Weights of a small mixture-of-experts language model, trained from scratch on English Wikipedia.
Experts: 8 experts in each of 11 layers, 304 SwiGLU neurons an expert, 2 picks a token, a softmax router.
Training: a variant of Adam for the experts, 561M tokens.
Below are experts of layer 3 (counted from 0) of a mixture-of-experts language model. Rows are named router (the router's row for the expert) and show model dimensions 0-255. Each number is 128 + 24 x the weight over its row's rms, rounded and kept within 0 to 255. Numbers have three digits each.
Before each expert's rows: a language model's description of what the expert responds to. This comes from a sample of Wikipedia text that the model never trained on.

# expert 6
It responds to: Line breaks and table pipes, was, is, were, also, and the ly or ately ending of adverbs like previously, immediately.
router:097114126116103147141107088195130120128130125140117133133113133148148105118136154122104163096102121092112131142105124150093115143142104151158130095135116117169126118131138138165118141113176103086143144108137129109080113087105153131115128142107142134102136091101096129110145113122116157112139170180154176139079125106087120112163142141141170121102115105146152138139101154149114116071114139121154127131088124136129067105140114152136147109163095117105117127170101121124124104137135130153119137082088146103135184110090175150137124126130113136096142077122090132111109123077088184084125106119117103077119127143106132119099095135145114146100099100126138116122127101134167154109094137087145154161100132113139108132167103147114137122171158168125140167135140145169162103123111104

# expert 0
It responds to: Single letters or short opening pieces starting a word after a space or line break, plus superscripts in km^{2}, such as c, W, pro.
router:138093151117132140141134152139134140099143151181128151143143081092136144138117130134135152151172117104158148153159149078186156131155154130105104155124163153097132147105147148106202123120156115143087110135100183190090126151140155186093140101121087129126156097156155143081172107156132122141118121106120135107116085099102110116128087133133107095117120135137128136120100145097105095167101152129140144126145179143149116135090138144100157136133117153166144159144135125105130114136163117108130124153154114135142097121133124147127147122100174118121156115152155153094110115115128100167123094147097082154171150078116136140161111110095146117149098141131127113152110099149111146112150148166111086135139130097084138121086132094140115124116126144144110135164129118100114132103141147

# expert 3
It responds to: Inner pieces of proper names after a capital letter, as in Pal-om-ar, Ern-ie, Adri-en, An-ne, plus accented letters like é, í, ș.
router:146150166155119117076092116111112138172130126114150129118092101152132082113153099134164150121148121163135110133081097120114075115156151135094123128131079173151125085159105116132097133139068188155115081149129087119126138156131073114140136136127103143150141156134138125114083140129162134136148131101096138142121130145127124126130130141096165108146157191140135131118146114087152155174122122117112139088118110132123112098098135118160086104086133118134137127116115133126112127133110151184115119177117098139122107132113091109077112110128154139123116098141118113156152147119141119115161115129159100159103167127126144145119102071147135121122163158145153172107150118131094131135153131122151161113150144132145166132169092109136134172088143144135130156151088142110108097158173155

# expert 1
It responds to: Table cells and headers after a pipe (Date, Team), digits in tables, Arabic or Cyrillic diacritics, and mid-word endings like us, ever.
router:139156150164123165110120100123104100147139107145131124177145155110141146120129119115116102140141140152112126143130127153076158108104079125155118125167098129117091122106102112143091083091114161136105150168150111104168147137131144162137146103139123160126103149133121120126099145046177153122131128109125129116118150144121152149106140099099088132137163131127128124162149109133157084118180113113144121152139142124134178132166124151171125162150111121112124111177141103162144184115143141144170139152113155147139085127144136106139078082127101146119114129137126148109106142152117132097157156146124162110143081153146119107087168143130114126076155148116111124129163155175134119146126081128134123084132097109110125079142151123070117079141135157099101106114140149122135159126146132

# expert 4
It responds to: Second piece of a word after its first letters, or short prefixes like comp, pro, un, ex, as in Ex-che-quer and Ins-ign-ia.
router:151106096092140138130154162140117146143129138126134135122113117114123121117159131122154141135083139134146136085124106136188190128164140126101163132105111118121154091131136081144142170168163175153143108118166166140157098180116125153116123139143136100160143141114176148151102172140092099115119137100123091102167087114145131137140146122133160130116148146138107104109118145101157174117105133142108142152105145153125115155099164087100171134140134133158143158093153111131160069069105092120095128092142097114133115152155114094184139153124119113121128165152152130116152134130168110159132120097121116144130138116101106166157130139107165116168150135167120091141087134113121131111144133169148148142135142157131117120155115095156114108127140129121168143065124115088127097140148140

# expert 2
It responds to: Word-final suffixes finishing a word, such as ating, ed, es, ing, ensive, plus common verbs like used, made, released.
router:152154101135103088161118143113148103118115129114116116157114148143090104126141181120109138105142164113111130091177122142136107133105120139165146154152161121123103156127096137101074101100092136104122141086139134106144105096131132085134090121127159123096099169120105123142117089168151166125103096142134110139135150188165139132115141162129114167151132125079090157142132094139105138104145104171116128147137103095153181132144111137143101150086145129194132112093111165123127187172115138132137119133134136131127142085117139118142128166140120106142079127109157103140125123170109120146094149104158126144121083153149139125154147134127136154118123097104111125080113119114144093139126100107096102133122127124165112159096161131150093116145086084141132104123163078167146125123102119

# expert 5
It responds to: Periods, commas, colons after field labels, and function words like and, to, of, in, for that follow a noun.
router:101111093113131102139158127134147138148121127086155115105143121142071181145093113151134107145127121120085164125109152148119108150110146126128098112122170106133140100123189102118099119137122073133169167145078077128105125100116116121121155142116151118135143066163106111129151125137089093121106116136141145161097146110139097128108109114152114165110081076129144139106128157150109100148117129126098118090164133113099150110135107123100116155160126123071107104100141143125092109128149118074135130130129170126103157138142126136121161111148102133167154161086086111110133110140147064155114119146075140097131131109131131126113123150136095140153112127116132138158131147113121136176119135076120135165133122148123092154082112175169151155136087127126119135136125122133115178146106089

# expert 7
It responds to: Articles and determiners (the, a, of the, The), number words like four, two, and first pieces of words after a space or line break.
router:103121145113159145138146123078131142074110122156094129061153159118178141132091095125116084118114112133164084147130173106106102117108146094113128134083136102112155185145130180131165155151145081121133127116131160142156175108138141133175110132123120146126096160112128121157160129144105098162148139158144109116181151092144169117148113109175105105131117124148155091146133117173124161114130115106157121119115087131103098150131134132092123074125145132093112138135117111119139120120122134108132132098145118113117116179140124160095118146111121117127154146114139141150139138106117182097097170138182167119122159152148143104136164148119129119151126136123137129160130160101130131100123169166116122095117127133115144131131143129124159139110136067152113075126111141155114151093085152